Below are experts of layer 7 (counted from 0) of a mixture-of-experts language model. Rows are named router (the router's row for the expert), gate (a neuron's input weights, with its number), up (a neuron's input weights, with its number) and show model dimensions 192-255. Each number is 200 + 20 x the weight over its row's rms, rounded and kept within 0 to 999.
After each expert's rows: "comes after" lists some tokens at least twice as common just before its tokens as in all text; "gets" lists some tokens that make up at least twice as much of what it gets as of all text. This comes from a sample of Wikipedia text that the model never trained on. Tokens count by the router's weight.

# expert 22
router,192,209,221,189,200,186,178,162,158,218,196,205,175,211,189,209,207,195,208,209,208,134,178,201,236,223,207,192,188,172,201,233,185,196,198,167,203,202,205,192,196,217,191,194,168,210,182,207,201,220,203,197,229,201,222,193,120,182,201,198,200,195,160,211
gate0,194,217,179,203,198,211,228,200,195,213,206,179,248,233,210,190,192,210,192,186,185,224,196,226,214,159,179,193,213,217,212,177,216,188,211,200,148,226,210,166,187,213,180,211,185,199,212,194,222,225,198,203,202,220,174,182,204,245,199,179,213,213,188,198
up0,186,204,208,212,183,189,165,206,210,191,201,211,149,171,167,247,214,202,205,213,223,194,194,198,197,214,204,203,204,196,164,205,174,203,205,209,242,182,224,239,207,180,218,201,223,193,207,222,178,166,197,217,197,211,204,198,184,180,210,187,151,172,208,186
comes after: " ", "20", "19", "–", " (", "18"
gets: "20", "19", "0", "1", "2", "3"

# expert 16
router,164,187,204,188,205,209,200,165,175,190,216,220,194,209,192,200,201,193,208,226,229,159,217,202,199,227,211,178,214,204,213,206,178,195,200,196,225,225,212,198,187,191,199,187,170,199,182,224,177,210,200,219,147,223,219,189,150,207,201,200,187,190,177,210
gate3,198,201,194,221,203,205,204,203,204,230,186,218,228,201,203,200,209,197,176,188,169,207,196,191,213,209,193,195,217,179,220,161,178,207,174,173,183,185,199,171,166,184,169,184,189,207,197,192,158,197,229,241,207,191,196,210,179,175,184,180,214,241,189,185
up3,194,192,208,189,206,207,209,183,186,190,230,170,180,214,200,201,232,182,230,201,211,207,207,179,194,174,207,194,190,203,203,209,218,187,197,209,240,206,225,217,220,205,232,176,214,200,180,204,200,229,191,194,192,228,212,191,201,203,197,213,215,158,197,199
comes after: " |", "|", " |\n", ";", " /", " August"
gets: " ", ",", " (", "–", "|", " \""

# expert 13
router,169,202,213,188,212,195,178,171,155,195,193,196,182,205,184,221,211,196,222,222,226,151,187,203,249,218,215,179,188,183,195,223,203,222,171,173,220,200,209,187,202,225,179,190,173,210,175,215,195,224,205,207,221,208,226,173,145,169,226,210,187,194,174,207
gate3,178,214,204,216,172,205,180,191,243,214,209,239,232,208,211,176,195,236,241,234,191,213,171,189,202,150,170,169,195,212,229,194,240,193,173,183,203,207,185,154,205,202,198,187,234,203,238,218,207,187,191,188,173,185,186,211,167,219,156,219,220,158,176,182
up3,231,187,197,196,226,201,208,229,139,187,196,144,160,198,198,218,220,155,176,200,190,188,225,196,185,259,232,190,203,205,173,203,162,204,214,235,193,206,206,254,207,220,200,196,188,184,180,191,197,205,196,204,220,210,242,188,212,197,225,161,192,223,224,203
comes after: " ", "20", "19", "–", "\n", " ("
gets: "\n", "19", "0", "1", "20", "2"

# expert 18
router,188,233,214,192,192,183,187,190,181,178,190,192,178,230,193,200,219,199,202,243,176,181,218,208,221,210,178,181,205,204,205,205,173,216,189,210,205,195,225,194,187,210,214,178,182,166,187,196,218,204,223,198,158,217,238,190,203,213,241,201,192,196,190,244
gate3,186,193,197,218,169,204,193,189,188,201,203,196,207,181,217,236,238,253,194,204,241,220,255,196,191,227,212,199,180,169,228,173,200,207,186,218,222,229,194,163,187,200,187,179,181,204,194,177,189,209,214,196,200,200,243,179,177,177,182,216,201,185,162,190
up3,191,198,199,215,177,204,201,187,189,198,183,203,204,186,212,238,249,251,208,207,233,209,257,180,199,213,209,201,173,172,215,171,208,194,180,213,233,238,200,172,197,202,181,175,186,207,203,185,193,207,220,199,189,209,234,188,185,172,185,214,207,177,162,179
comes after: " |", " of", "|", " in", ";", " on"
gets: " ", " the", "–", "19", "20", " his"

# expert 12
router,179,194,223,181,191,197,189,180,199,188,202,206,178,218,195,186,197,205,198,234,216,171,215,168,213,232,222,187,201,170,206,214,182,226,201,167,230,216,202,177,223,222,209,179,164,204,183,221,182,203,206,203,171,205,235,174,190,211,228,205,197,188,200,204
gate3,213,209,199,157,192,202,248,196,196,191,167,169,193,219,196,201,199,166,185,199,243,199,219,179,163,195,229,211,205,244,202,202,200,206,206,189,207,215,202,253,198,238,176,196,209,169,192,202,231,187,182,183,215,206,205,210,201,209,179,166,194,211,217,216
up3,207,197,202,163,201,193,242,205,194,186,163,178,201,218,198,182,194,173,177,200,235,204,222,178,158,200,216,224,208,240,197,208,202,208,203,192,201,222,205,244,184,238,166,197,203,163,194,196,240,181,174,181,202,199,189,209,203,219,184,165,179,200,227,218
comes after: " ", " |", "|", "–", ";", "1"
gets: " ", "20", "19", "–", ".", "18"